Weights of a small mixture-of-experts language model, trained from scratch on English Wikipedia: 2 picks a token, a variant of SOAP for the experts.
Below are experts of layer 10 (counted from 0) of a mixture-of-experts language model. Rows are named router (the router's row for the expert), gate (a neuron's input weights, with its number), up (a neuron's input weights, with its number), down (a neuron's output weights, with its number) and show model dimensions 0-127. Each number is 128 + 24 x the weight over its row's rms, rounded and kept within 0 to 255.
After each expert's rows: a language model's description of what the expert responds to. This comes from a sample of Wikipedia text that the model never trained on.

# expert 57
router [101 106 118 120 132 116 129 173 131 154 121 120 173 105 149  93  96 109 110 102 105 147 134 120 154 160  89 142 127 101 140 103 129 135 144 115  92 124 122 129 146 106  89 123 149 116 152 117 124 118  93 139 139 127 143 172  51 141 112 101 107 131 114 125 159 162 134 114 141 161  93 111 113 145 161  84  98 150  96 124 133  87 103 150 121  99 137  96 161  95 112 164 129 124 133 166 142 105 108 151 183 117 115 145 170 129 146 142 149 108 140 158 151 116 141 105 140 134 144 178 116 153 128  86 143 137 167 102]
gate12 [135 163 167  99 129 157  92 155  99 103 152 121 136 104 144  93 126 139 134 187 162 128 114 118 123 112 136 149  99 141 131 125 133 143 122  92 135 114 139  88 105 135 112 130 121 147 129 128 135 105 160  88 138 124 117 170  93 149 147 118 115 101  81 126 174 112 160 129 128 163 146 142 105 133 153 137 110 124 114 143 139 148 137 152 125 151  80  82 121 132 103  83 114 135  87 147 150 158  99 106 160  94 121 102 108 102 182 146 136 129 122 166  62 118 109 143  71 108 115 119 108 143 130 137 149 160 124 120]
up12 [141 154 125 165 136 161 130 127 186 164 137 115 117 157 100 111 142 137 122  79  86 154 109 181 152 166 146 137  91 189 136 140 123  61 140 124 117  94 156 146 143 129 122 116  82 153 108  89 135 151 156 150 121 110 127 111 153 105  87 128 117 136 173 115 162 162 122 119 116 143 156 160 149 131 121 137 134 134 127 119 112 133  97  92 163 142 144 142 105 150 123 131 157 110 144 135 173 155 131 104 123 133 108 131 102 118 106 124 140 151 129 134 143 149 103 151 138 106  93 106 170 139 140 145 105 133 115 178]
down12 [154 133 124 155 166 111 162 111 110 137 145 166 102 158 108 105 123 154  98 163 120 114 115 130 161 129 180 132 175 138 133  96 173 166 129  97 135 111 156  95 132 144 181 113 119  84 156 122 132 118 105 155 163 147 105 137 148 111 127 119 165 131 118 114 129  98 152 144 126 136 121  92 124 161 124 124 168  97  97  95 106 116 152 144 155 138 141 157 124 169 128 110 135 140 135 143 111 166  92 123 103 154 158  94 100 162 145  97 110  94 130 140 120  98 147 126 155  78  99 102 119  86 107 132 156 133 128 131]
It responds to: Digits in figures. Individual digits inside multi-digit numbers in population, density, vote and result tables, such as 1,781, 47/km², 38,464.

# expert 11
router [ 95 134 150 178 119 110 135 151 117 130 144 125 120 135 170 103 170 158 101 142 112 151  91 161  90 122 124 123 118 130 132 108 114 127 191 127 129  97 141 104  90 139 123 143  93 147 131  87 118 105 111 170  83  93 159 155 118 159 143 127 162 109 120 126 140 179 121 103 131 150 145 121  86 127 170 138 104 103 171 158 150 133 159 113 107 149 146 147 130 113 110 138 152 137 133  99 131 115 108  95 113 104 137 131 106 178 122 122 120 112 154 171 185 120 129 156 120 131 145 148 131  99 158 125 159 116 130  86]
gate0 [106 154 125 127 113 119 129 144 139 179 121 139 129 179 136 118 140 139 154  98 131 145 116 173 123 152 126 129 149 124 122 122 155 149 204  74 139  45 140 169 105 106 109 123 154 128 142 106  95 113 123 158 120 154 146 151 119 151 121 102 146  83  75 143 132 148 126 161 123 147 143 123 116  91 128 152 136  76 162 130  98 137 145 143 102 115  94 100 103 103 117 145  95 131 164 136 134 135 134 126 121 119 114 123 160 118 120 116 126 130 147  99 130 139 154 142  87 165 163 137 106 102 139 149 102 107 138  97]
up0 [110 182 128 112 133 166 121 165 148  92 136  76 127 107  93 134 116 158 119 102 128 124 110 118 141 124 100 120 154 162 112 170 126 154 109 151 108 151 113 132  95 147 100 107 130 106 153  99 118 112 154 100 161 142 158 120 135 117 157 130 143 133 153 155 141 122 133 130 134 188 118 136 127 115 157 106 130  89 160 130 156 144 133 149 166 150  94 112 138 135 126 147 160 129 143 107 155  95 147 159 103 111 150  95 164 164 175 168 148 118  98 123 136 131 103 109  89 128 124  84 156 108 177  93  99 130 119  97]
down0 [146 168 148 109 145 154 110 160 156 119  96 139 141 117 126 178 153 103 117 137 146 119 125  90 132 115 106 114  78  86 146 120 142 140 118 150 137 114 134 140 178 113  97 110 120 123  86 109 138  96 134 106 134 100 114 123 102  91 184 149  65 140 105 155 139 129 138 110 112 119 112  94 124 141 129 128 119 107 129 137 129 158 159 148 123 134  85 117 122 126  89 145  95 115  93 144 163 110 137 126 160 154 167 133 114  92  93 138 178 118 119 137 169 186 110 175 112 105 166 122 140 116 125 130 105 114 125 106]
It responds to: Name-ending word pieces. Final pieces of personal and place names, mostly foreign, such as -ine in Hermine, -ie, -y, -rey in Geoffrey.

# expert 25
router [131 127 130 138 156 147 170  98 147 136 102 117 118 158 136 184 150 111 118  88 144 142 109 139 128  96 133 124 108 129  62 136 124 180 112 115 195  83 125 138  76 113 110 107 140 180 157 110 134 129 140 143 121 146 112 105 165 114 119 123  97 164 109 132 137  95 146 111 104 164  91 126 139 142 100 140 115  95 169 132 147 118 132 143 136 115 124 131  95  65 133 137 127 158  93 120  83 109 134 155 156  74 128 114 121 115 134 130 138 107 108 133 122 139 142 133 145 133 149 160 127 119 113 149 129  86 165 132]
gate2 [111 125 106 127 191 132 175 112  93 119 128 122 139 126 153 103 131 105  98 113 126 157 136 123 130 114 103 138 132 195  92 100 141 113  95 114 136 114  71 129 119  80 104  77  81 160 136 136 125 105 127 137 148 150 124 113 144  57  91 120 144 162 162 114 170 131 132 150 102 116 168 129 113 128  96 132 138 104 132 151  93 112 126 113 136  94 115  94 116 115 143 135 124 149 136 158 153 144 113 112 128 149 144  99 122  82 130 102 106 112 130 117 144 124 128 122 108 162 133 122  99 110  92 163 164 102 133 102]
up2 [117 158 192 116 156 120 120  83  96 101 147  86 145 132 146 123 103 123  88 140 126 135 140 125 137 115 119 129 130 150 131 147 146 106 107  93 133 137 101 127 172  63 124 138  87 138 145 113 172 147 120 126 163 148  81 167 163 131 148 131 166  90 157 145 143 140 108 105 120 135 111 145 110 155 104 132 131 135 111  96 103 134 151 160 100 110 138 129 128 147 125 140 128 146 148 156 197  96  87 113 109 156 136 117 124 139  94 112 126 112 108 134 129 135 161  83 121 174 127 134 112 129 117 168 159 124 150  92]
down2 [134 170  85 135 105 153 103 149 118 130 130 105 133  93 105 130 163 115 172  95 134 137 108 150 140 145 138 109 106 113 111 114 110 134 158 120 171  76 137 143  41 135 102 120 148 122 141 148 100 111 134 125 127 164 156 137 103 111 149  98 103 117 119 122 140 148 103 131 138 105 110 110  70 114 140 106  64 116 141 135 132  75 113 102  97 169 135 103 130 141 146 117  94 161 143 107  84 115 115 115 111 138 133 136 139 142 142 110 151 134 161 113 114 121 102 164 113 123  91 117 147 128 139 144 101 158  97 166]
It responds to: Coordinating conjunctions, commas. The words and and or, plus list commas, but, including, while, linking nouns, clauses or list items, e.g. swimming, and, Hispanic or Latino.

# expert 20
router [136 131 139 129 167 112 107 126 143 105 117 121  92 119  99 118 124 149 152 113 135 126 178 175  98 145 113 132 155  69  98 100 124 132 138 116 137 104 149 130 132  85 111 115 119 129 107 134  95 114 135 132 161 128 187 111 121 158 113 139  87 154  95 134  85 129  99 106 125 153  62 102 101 153  90 101 101 164 129 131  93  99 109  88 150 143 108 129 113 146  98 118 138 136 136 134 116 123 109  91 126 148 143 123 147 146 159 136 120  78 142 134 103 115 100  81  71 121 130 169 100 109 129 137 133 108 107 109]
gate2 [110  75 148 129  94  97 135  99 145  64 135  89  96 185 128 102 146 150 184 145 135 120  82 105 135 139  89 146 110  90 129 116 129 120 115 133  99  97 125 163 154 144 123 119 150 131 151  93 110  97 159 132 141 123 128 147 153 107  97  96 135 157 142 130 110 128 102  95  97 111 148 140 147 112 132 135 118 136 112 119 148 122 129 155 115 108 117  98 130 163 137 106 114 131 114 127 115  83 154 145 159 143 151 110 153 136 156  86 154 143 158 166 133 146 119 138 148 152 151 201 104 102 143 112 144 111 133 121]
up2 [101 109 148 137  94  93 124 118 117  77 178 114  82 168 138 109 145 124 161 144 140 101 100 134 117 152 124 128 101  71 146 125 122 121 103 129  86 102 128 152 154 133 141 106 157 146 174 113 144 126 165 132 139 149 103 122 158 123 126 118 135 121 133 145 129 125  72 106 115 139 134 118 147 112 174  86 130 142 101  87 177 111 149 154 100 130 151 124 107 145 163 135 122 163  87 151 112 102 137 129 167 155 120 119 126 139 172 107 171 141 159 113 126 121 148 159 152 152 159 143 104  83 126 108 107 100 131 120]
down2 [137  98 136 142 113 140 144 120 128 158 157 106  65 194 155 133 133 133 106 116 111 159 140 105 112 125 117 117 139 142 103 130 118 134 130  86 145 104 173 168 139 123 132 151 138 140 172  89 118 116 103 121 156 157  88 135 169 125 130  83 115 132 117 114 131 123 134 136 121 105 181 120 182  87 147 112 132 151 113  78 145 103 127 100 145 137 118 147 100 147 125 109 128 137 131 132 117 113 119 129 130 132 190 100 138 131 152 119 176 166 132  93 130  95 109 112 118  98 134 104  99  98  70 155 132  99 118 136]
It responds to: Sentence-ending punctuation. Periods and commas closing clauses, including ". and )., plus clause conjunctions such as although, while, where, but.

# expert 19
router [130 155 119 123 140 180  96 160  81 165 113 126 137  97 140 117 157 164 104 135 114 129 174  98 136 106 163 123 113 103 167 144 166 189 141 132 174 111  93  75 113 132 142  59 157 113 105 132 106 155 107 128 143 170 143 142 158  95 158 136  90 140 151 130 101 143 149 128 121 145 140  98  98 117 107 119 127 151 124  95 147 157 116 110 132 145 129 138 132 134 126 124  98 130 105 145  97 136 108 168 122 128 145 136 139 120 160 130 127 130 142 117 121 159 118 110 104 118 128 147 117 134 125 165  57 131 151 114]
gate0 [151 175 126 147 151 106 144 132  84 171 141 129 138 148 134 113 138  84 113 104 132 136 144  93 131 121 143 131 186 105 158 134 118 162 141  96 107  58 146 149 136 166 101  86 119 142  75 157 151 140 164 175 120 132 111 151 137 133 142 124 108 127 116 114 121 109 177 114 141 140 134  87 132 158 126 131 100 156 116 140 114 114 140 102 104 112 136 158 104 163 150 123 167 167 105  98 145  81  86 154 140 112 128  91 137 105 139  82 121 136 133 133 143 154 164 126 148 152 124 101 109 122 134 117 127 109 111 126]
up0 [ 99 121 150  78  80 136 165 116 164  99 130 145 136 117  99  79 108 162 148 103 136  94 141 101  91 154 123 139 127  69  86  71 166 106 132 125 171 152 118  83  79 118 159 140 130 125 138 130 132 110  89  84  99 126 104  98 146 151 133 114 159 146 145 126 129 134 143 127 140 144 119 142 120 113  76 117 153 116 132 139 143 129 138 141 143 141 157  85 142 119  81 186 128 124 122 127 149 113 162 126 114 126 114 101 143 112 146 134 166 137 115 136  95 148 143 120 122 118 144 164 106 116 141 146 128 102 138 149]
down0 [128 164 132 140 144 117 128 121 107 136 165 111 148 149 168 159 139 108 133 160  91 153 114 148  70 112 122 138 140 129  93 114 126 121 147 134 111 113  89 121 122 101  79 145  91 107 102 123 163 114 130 128 139 110 115 118 138 176 195 127 112 141 113 100 112  62 102 140 143 125 129 153 110 131 125 165 111 107 123 136  98  88 123 106 124 106 150 135 123 122 172 118 131 133 136  94 124 116 108  97 138  92 158 103 109 103 104 124 111 121 141  88  94  80 135 112  98 189 124 119 153 178 141 103 158 136 141 139]
It responds to: Lowercase word-initial stems. Opening piece of a lowercase word split into parts, usually a prefix or stem like re, dis, aff, inf, con, e.g. reflected, affected.

# expert 35
router [151 170  53 126 118 134 102  92  84 137 124 150 147 109 100 102 128 147 121  80 143 112 128 127  98 156 180 143 106 104 131 117 140 130 102 159 167 156 115 143  68 131 115 123 151 123 147 160 132 112 128 115 147 113 144 101 109 112 100 134 146 109 120 134  99 156 145 104 127 119 161  95 150 110 162 140 161 109 110 122 146 127 140 158 142 147 146 163 158 182 145 111 155 146 128  94 125 109 153 141 136 128 104 125 159 130 111 182 128 167 162  89 109 103 134 152 132  89 108 121 124 113 142 103 160 144 102 132]
gate0 [151 132 127 105 122 103 142  88 120  90 105 126 134  71 129 138 148 114 132  95 107 145 125 128 110 142 152 189 132  97 119 127 158  90 112  77  99 137 111 125 135 146 133 117 138 149 128 115 125 143  60 167 133 114 151 101 109 130 134 133 111 116 114 100 153 112 114  91 150 171 101 103 144  97 153 142 146 136 125 104 147 146  96 100 117 122 161 114 103 153 111 135 124 104 130 101 112 122 130 133  80 119 194 110 148 120  95 129 121  75 125 127 108 145 115  86 143 147 143  85 123 126 147 151 174  90 102 101]
up0 [141 161 101 127 137 142 145 105 130 176  88 132 100  77 105 177 135 105 137 126 128 100 150 105  81 124 137 119 132 109 126 144 132 114 137 115  99 128 105  97 151 104 130 112 111 146 134  99 117 160 123 139 142 125 147  82 184 119  99 139 147 114 112 109 115  94 134 159 145 144 126 138 139  87  92  66 123 136 141 101 143 113  52 113 127 126 147  93 128 142 124 102 117 112 132 128 135 166 112 115 163 103 173 124 153 125 123 167 132 122 148 155 110 126 106  92 142 105 127 114 111 135 134 127 179  95  79  98]
down0 [156  85  69 135 113  78 113 103 126 114 122 100 146 155 119 133 160 135 137 121  83 123  97 182 115  91 101 107 113  49 128  87 108 153 140 121  83 134 122 146 140 109 132 127 134 142 150 101 134 125 111 149 121 110 125 159 125 124 135 119 109 114  89  94 145 124  99 118 101 105 150 168  89 118 132 132 157 129 117 109 115 126 173 129 111 103 124 104 122 145 117 126  92 108 136 134 106 152 136 129 112 120 135 110 153  76 148  94 151 129  77 155 152  93 148 131 112 113 111  79 174 134 127 148 116 123 126 146]
It responds to: Quantity words before nouns. Numerals and quantifiers right after an article, such as two, all, most, few, as in the four contestants.

# expert 16
router [142 149 116 142 129 176 133  92 136 149  99 106 108 107 126 164 124 103 142 106 139 154 179 122 172 160 120  80  89 188 120 140 132 132 115  93 115 155 151 139 124 165 116 129 119 100 112 135 154 138 185 108 120 183 118 120 135 168 117 111 118 106 154 138  91 113 128 112 112 146 151 136 119 128 129 139 134 115 101 140 152 141 180 155 154 110 125 132 158 124 111 140 130 135  82 159 141 133 124  88 149 106 137 100 111 159 174 125 146 156 144 110 148 162 126 143  91 103 125 112 101  98 168 129 157 153 166 116]
gate0 [142 126 179 116 160 120 144  99 112 119 154 128 100 164 104  87 158 149 193  99 109  83 157 143 153 122 101 137 140 143 144 145 126 193 132 124 129 118 122 108 117 158 137 116 141 117  81  97 135 132 141 123 147 155 137 124 119 124 136 122 130 169 157 107  97 102 139  76 111 137 138  79 118 155 112 133 135 100 107 144 111 147 141 170 128 130  94 106  84 123 144 155 130 132 129  90 138 138 113 120 125  91 170 110 102 146 138  69 159 154 126 133 105  93 132 100 119 178 111 104 111 124 129 138 118 163 139 123]
up0 [ 99 164 177 137 143 173 176 122 127 113 130 143 162 117 142  82 132 122 140 128 156  75 147 120 105  93 127 120 134 181 186 140  95 142  80 131 102  97 129 138 151 118 113 108 141 137 109 154 124 148 162  90 148 145 125 101 160 127 119 150 103  99 158 132 146 188 155 100 101 118 141 121  83 128 136  96 125 134 143 141 117 134 113 137 116  91  97 122 109  98 156 112 140 145 110 143 140 143 111  98 109 120 137 146 118 109 149 127 158 130 114 108 135  98 156 118 145 154  87 162 127 135 131 107  95 179 158 115]
down0 [149 157 106 129 122 159 156 131 198 133 143 150 165 148 117 114 146 112 138 160 153 123 110  93 172 154 104 116 147 108 164 106 133 128 123 141 110 144 135 138 152 121 117 114 102 139 106 150 121  98 159 142 131  78 129 104 144 170 120 124 132 121 173  93 130 117  77 128 138 161 135  68 119 183 110 125 126 152 168 119 139 132  95 119 109 149 111 151 115 145 161 122 111 123 114 112  92 124 180 166 124 114 114  85 140 123  97 122 104 133 168 152 142 125 116 136 161 124 147 143 177 122 160 114 155 135  99 106]
It responds to: Infinitive to, modals, prepositions. Function words after verbs or comparatives: infinitive to after proved or began, modals, not, than, and from, about, over before amounts.

# expert 49
router [107 161 141 137 105 145 151 131 165 182 173 111 103 120 114 138 119  93 117 119 125  83 160 130 139 157  71  99 130  98 110 150 136 102 180 101 134 110 136 113 152 172 119 132 129  86 133 130 145 151 126 128 148 151 145 117 159 125 151 156 158 156 111  84 153 146 108 142 126 105 114 138 129 108 130 142 105  81 106 107 135 152 132 155 105 135 145 145  95 155 122 119  92 138 105  98 143 129 134  96 174 107 119 164 157 149 139 133 155 157 108  89 149 185 115 104 148 171 131 140 145 145 143 155 124 109 112 157]
gate12 [129 118 135 141  73 183 161 140 175 107 144 116  79 115 161 110 146 115 151 117 154 115 138 121 173 113 144 105 126  85  99 107 146 133 181 179 128 102 114 138 141 116 144 117 125 114 118 123 126 127 135 126 127 103 116 157 106 135 160 121  91 124 144 123 150 114 125 117 132 145 132 107 154 154 140  94 165  94 103 130 126 105 125 127 148 112  98  99 112 118 118 167 146 111 113 121 152 174 111 160 160 142 141 141 130 104 135 191 151 134 172 145 125 109 115 163 146  95  65 100 149 138 128 142 137  90 113  88]
up12 [112 130 133 149 164 138 129 127 150 102 127  83 138 139 122 152 135 114 104 167 112 116 111 144  99 143 138 142 144 123 127 155 119 172  93 119 159 197  99  82 115 117 121 124 111 166 136 110 118 124 120 147 144 162 145 117 116 100  96 124 123 121 101 133 120 112 160 104 103 102 127 107 165  94  91 187  97 181 138 110 157 125 100 125  70  98 150 153 129 126 110 119 169 125  99 104 136  98 109 126 143 125 107  92 177 128 114 144 105 144 138  73 137 132 148 112  94 141 125 154  93  88 125 135 131 132  99 134]
down12 [124 138 100 130 130 146 147 138 140 149 127 182 114 119 139 122 145 150 134 104 110 158 140 150 132 119 113 139 123  80 144 146 129 143 105 144 182 132 121 106 132 131 155 118 143 108 115 142 138 134 120 141 108  81 171 145 128 116 133 151 120 118 158 133 129 157 109  67 194 136 114 104 187 150 126  92 112 128 140  84 117 140 117 142 138 120 147 135 116 139 176 185 140 171 121 143 122 136 114 111  86  65 139 136 130 130 120 125 150 144 149 121 169 138 126  80 137 105 163  88 114 160 120 109 142 117 125 192]
It responds to: Colons in infobox fields. Colons after field labels in infobox-style lists such as Trade names, Launched, Established, plus periods and punctuation inside numbers and coordinates.

# expert 32
router [142 137 147 124 128 147 159 119 168 106 132 184 110 148 110 111 143 150  94 127  89  97 123 120 149 168 147 138 154 125 160 126  95 156 119 163 124 116  92 148  98 115  96 139 120 148 101 129 122 129 165 169 119 125 139  94 136 147 131 132 149 152 180 117 141  99 108  99 116 129 100 138 108 139 119 107  98 145 142 146 106 165 152 121 141 120 105  91 155 136 123 132 109 130 125  95  67 133 145 153 125 135 148  81 191 118  93 104 128  98 122 150 142 125 114  90 155 146 139 109 122 140 209 141 156 115 109 117]
gate0 [150 128 152 130 109 105  92 161 149 156  89 152 165 106 105 129 138 133 139 107  88 121 116  82 107 143 112 162 138 116 107 132 141 151 107  82 151 116 107 128 123 145  92 143 102 178 136 116 102 154 107 149  93 150 141 135 148 167 154 132 121 123 167 136  96 173 116 100 143 127 109 122 141 155 138 138  98 134 106 147 120  88 177 109 123 125 147  80 122  75  86 147 138 119 119 120 143 137 131 146 137 118 117 120 140 167 144 107 151 168 169 134 129 110 116 102 172 138 190 138 126 105 110 137  82 129 103 151]
up0 [130 127 125 114 129 129 156 146 184 108 121 110 102 131 104 126 119 145 103 111 159 169 115 124  69 135 121 107 142  92 191 112 154 120 149 131 162 107  55 110 194 131 145 127 143  77 121 121 134 118 112 124 107 127 149 118  84 149 121 118 131 128 106 133 133 111 140 116 128 136 131 126 189 104 133 130 134 131 121 136  97 151 120 166 123  91 107 107 117 135 185 124 129 157 168 106 103 139 101 137 122 131 117 160 114  91 120 133 127 183 132 113 139 143 100 144 105 124 132 160  89 142 133 122 134 169 121  86]
down0 [157 134 162 145 122 116 109 140  98 111 128 104  79 124 134 139  91 136 104 141 115 120  88 161 179  96 118  70 141 130  97 139 105 121 154 124 105 111 134 155 147 125 156  93 105 118 109 131 145 135 122 134 128 173 107 135  88  50 102 158 134 134 131 136 129 140 119 132 162 153 110 100 110 139 114 147 135 139 171  94 107 127 144 180 110 130 104 112 125  97 115 106 160 190 105 131 112 148 133 114 144 104 146 160 158 124 112 130 174 101  85 129 120 143 148 119 141 109 136 127 157 166 133 143 124 114 154 168]
It responds to: Prepositions before objects. Prepositions introducing noun phrases, mostly of, by, with, for, as in described by, sixth of, fought against.

# expert 10
router [137 154  70 185 133 118 184 153 109 146 155 137 138 137 143 124 124 177 124 121 121 128 159 127 178 150 121 133 109 103 112 130  97 139 135 150 140 136 136 156 150 161 138 151 177 119 135 153 141 133 127 129 119 152 125 113  91 129 108  98 151 112 137 166 103 154 145 158  93 103 107 101 116 147 157 130 119  87 131 139 160 155 119 135 106 113 110 125 122 162  93 181 143 142 177 104 161 153  92 192 152 160  99 130 111 138 136 113 116 108  88 122 116 142 105 131 136 149 132 137 143  90 141 135 115 124 151  84]
gate2 [149 182 113 164 177 145 132 161 107  82 124 116  99 103 150 172 133 154 141 158  89 116 108 149 137  99 131 152 129 151  96 130 131 103 161 117 116 116  97  83 160 164 153 123  89 120 101 161 139 155 161 155 128 116 106  96 151  93 139 114 167 173 106 158 134 100 171 117 107 163 129 132 112 115 139 124 106  89 140  95 111 125 149 150  81 120 147 126 122 114  91 159 144  85  98 148 107 146 115 154 133 118 127 141 117 108 129 118 144 127 137 132 126  90 154 121 153 113  95 121 109 119 155 151 148 124 106 103]
up2 [110 126 174  92 116 138 126 145 120 115 136 139 146 149  99 152 138 171 137 125 108 158 123 133 122 144 143  74  97 149 109 101 119 129 127 126 121 144 115 126 131  93 126 133 176 136 148  87 101  98 186 107 109 108 129 135 128 142 154  83 119 133 135 108 135 142 117 105 147 136 152 131 169 148 102 172 140  79 156 111  80 136 147 167 137 204 114 113 106 111 158 142 125 165 151 111 124 161 132 133 124 132 106  71 134 142 105 117 141 138 102 152 136 135 146 146 116 125  87 125 188 110 111  95 131  98 139 144]
down2 [159 151 120 152 160 159 153 121 113 189 107 141 134 134 145 125 100 120 114 165 149 114 160  99 101 125 135 115 151 145 124 154 153 100 123  83 135 164 134 106 146 132 124 112 150 128 118 112 138 112 140 167 115 155 120 187 135 134 174  98 132 182 138 103 137 148 100 146 152 121 127 113 159  98  89  93 116 125 121  99 137 132 149 119 198  78 164 119  99 120 107 113  96 159  96 146 114 114 139 113 118 142 116  97 144 185 120 109  90 130 162 135  95 116 110 123 112 106 113 102 138 135 142 133 116 148 163 117]
It responds to: Digits in numbers. Single digits inside numbers in dates, scores, tables and coordinates, often the second digit: 1'3'th, February 1'1', 2–0.

# expert 63
router [159 108 158 139 108 102 129 176 148 135 117 120 143 139 119 111 128 115 144 109 146 148  85 134 119 140 108 108 116 139 127 145 119 162 148  98 161  94 127 121 127 100 123 100 114 108 107 116 176 168 118 110  68 131 126 152  85 130 132 150 133 148 113 144 117 146 135 131 105 130 144 161 125 125 146 146 100 106 155  82  93 146 115 162 108 119 147 100 165 203 141 147 160 125 144 102  98 143 128 102 131 115 126 116 151 123 113 106 131 101 155 106 164 119 171 100 136 108 149 101 175  58 131 153  84 135 105 127]
gate0 [155 139 122 110 140 121 160 150 130  99 150 130 127 124 147 141 117 147 132  86 126 153 128 124 138  68  98 109 109 119  93 133 112 104 143 133 154  94 144  87  98  99 103 116 124 129 108  93 124 141 129 127 144 121 141 154 105 138 156 140  81 140 152 134 101 176  90 185  95 141 132 145 132 127 137 114 143 131 129 116  69 120 126 114 124 123  81 140 127 146 125 122 188 117 106  92 138 113 164 139 126 141 153 163 140 138 122 121  94 133 109  89 125 117 140 140 171 116 165 195 143 102 179 105 142  99  95  96]
up0 [122 106 138 123 120 154 154 141 128 120 120 103 129 135 139 148  97 169 165 144 146 147 107  62 146 108 114  89  80 154  92 116 119 135 155 160 127 119 150 152  83 137 117 125 135 104 122 132 131 150 127 143 177  85  81 135 111 178 156 129 145 141 133 158 106 133  50 141 119 138 132 119 133 116 137 127 117 125 114 120  81 114 106 157 105 134  64 128 143 160 102 105 134 141 116 125 133  73 140 128 109 132 163 131 143 144 124 108 106 139 102 100 121 156 124 146 122 122 165 182 128 139 139 142  84 123 156 128]
down0 [132 148 130  81 148 106 159 127 122 121 136 140 111 122 122  89 172 144 146 155 136 109 113  70 141 149 135 154 148 144 145 140 139 108  96 125 142 175 162 128  65 126 131 154 114 135 138 121 163 137 119 131 130 117 181 104 176 133 110 100 124 147 162 119 110 116 107 120 120 135 127 149  95 121 108 159  88 134 128 112 149 118 144 130 160 152 104 126 162 115 106 102  93 171 144  98 164 124  81  95  94 116 114 135 119 107  92 138 152  98 132 106  66 115 127  86 132 125 135 116 128 179 118 130 148 168 156 116]
It responds to: Mid-word lowercase pieces. Inner and final lowercase pieces of common nouns, often plural endings, such as skel-ele-ton, d-ia-per, coot-s, inver-te-brates.

# expert 29
router [ 94 124 156 168 154 155 177 110 172 105 147 144 137 153 112 161 128 155 148 149 168 131 101 115 147 112  63 154 109 151 115 141 162 120 107 110 146 147 106 108 139 147 114 129  97 134 136 136 106 107 155  82 124 121 118 105 163 163 125  98 179 157 100 144 149 150 126 139 133 147 101 163 169 131 141 144 114 168 123 160 135  76 138 100 132 122 115 138 109 127 143  97 109 150 146 122 171 125 141 147 108 112 131 144 191 139 140 148 116 171 144 148 122 134 130 120 140 131 112 115 164 151 152 114 159  79 119 142]
gate2 [101 120 148 168 154 142 160 116  98 188 115 140 189 122 109 143 134 108 119 120 119 160 130 138 146 141 125 131 141 149 166  94 177 122 120 118 144 125 110 110 125  75 169 133 127 135 159 166 136 162 164 158 142 149 154 163 110 162 101 130  84 167 119  92 114 135 119 144  83 167 120 144 104 151 175 136 129 159 120 154 138 119 120 164 118 124 159 127 102 139 120 145 131 109 126 154 139  77 106 115 106 129 121 126 147 150 107 103 138 157 158 115 143 103 123 164 115 132 128 148 139 180  99 151  99 128 121 154]
up2 [114 138 149 152 139 134 116 126 134 196 115 113 166 114 102 142 118 112 121 160 107 126 109 145 193 169 116  78 143 145 126 110 176 102 151 124 159 124 157 112 121 108 157 122 141  95 159 128 178 139 129 142  73 116 134 146 124 144 124 128  87 159 140  93 130 119 173 139  97 166 133  96 124  96 160 136  83 131 101 147  89 148 152 156 126 138 156 138 102 181 120 144 170 103 154 137 131 111 140 101 110 121 145 143 167 106 119 129 130 162 136 141 145 122 135 151 110 125 123 156 137 145  96 113 105 114 121 104]
down2 [ 84 145 127 103 154 121 139 149 127 162 112 117 149 133 108 136 161 171 104 118 151 103 169 159 175 114 145 156 140 127 122 148 105 143 121 176 159 155  99 165 112  94 139 158 129  84 102 156 143 166  94 114 143 138 145  87 132 121 116 107 103 145 148  97 133  91 122 111  89 126 136 108 121 167 122 117 106 126 107 131 137 156 126 158 151 103 122 121 152 124 140  99 166 148  82 131 163 127 136 141 103 135 176 151 164 187 156 126 130 139 102  80 148 101 115 104 123 139 131 139  84 130 143 151 107 123 152 127]
It responds to: Lists, routes and separators. Semicolons and commas in lists or citations, plus on, of, via in directions and borders, such as north on SR 168.

# expert 48
router [137 129 134 104 107 142 101 101 153 116 110 102 148 104 121 140 125 162 168 177 158 166 103 158 130 111 138 180 166 156  97 107 103  95 149  99 148 136 140 131 102 134 181 123  92 122 148 149  95 157 162 118 144  98 126 159 117 134 111 178 137 163 137  93 159 129 118 105 148 150 146 109 136 103 142 144 160 139 111 111 149 135 189 131 141 125 119 169 106 134 137 150 101 147 139 123 130 112  92  87 128 120 117 127 120  82 101  84 112 146 157 122 124 134 113 109 132 149 113 112 136 126 131 119 131  75  78 155]
gate0 [ 83  97  96 174 142 152 118 138 101 101 107 113  68 112 176 144 138 170 158 159 126 150 128 141 147 138 129 158 115 116 156 111 101  79  69 124 143 145 123 143 125 137 148 112 113 131 158 151 103 108 163 150 104 156 154 118 118 149 146 119 131 131 151 170 120 103 126 143 131 115 148  81 122 150 107 168 151 122 114 149 128 150 162 168  86 118 137 137 118 105  95 122 137  91 100 105 111 125 151 132 146 138  75  66 127 131 140 135 149 158 114 161 148 118  95 124  97 130 115 139 118 102 134 133 110 121 138  96]
up0 [144 150 103  43 145 127 132 112 180 170 171 131 152 125 111 110 127 108 128  99 159 148 114 144 106 102 161  92 118 129 124 106 124 164 156 111  96 114 167 119 154 130 129 118  66 156  96 118 170 106 107 108 148 127 100 133 143 106 125 139 102  97 144 101 121 137 162 154  97 108 131 114 118 132  97  97 124 121 145  96 163 117 134  73 118 148 107 145  85 134 160 166 154 119 126 147 145 160 132 119 110 120 133 146 130 119 146 132 154  82 150 123 128 146 123 157 134 140 152 116 114 107 130 117 100  84 153 125]
down0 [125 141  62 151 101 109 145 150 126 142 135 106  77 121 153 121 112 155 122 140 185 127 149 125 138  90 171 136 132 120 113 124 114 118 100 129 139 117 134 165 112 105 134 114 113  79 142  89 158 161 162 152 108 142 108 112 130 106 138 117 109 158 168 173 104 101 176 144 147  79 140 156 111 162 119 156 138 120 118 127 144 149 164 112 113 141 130 121 129 142 162  97  93 104  83 144 156 129 176 122 141 140 116 102 132 121  99 174 125 145 112 142 156 145 148 120  92 141 135 156  88 114 106 156 100 146 125 125]
It responds to: Table cell separators. Pipes, colons, commas and heading marks right after a year or number in tables and lists, such as 1992 |, 2015–2020:.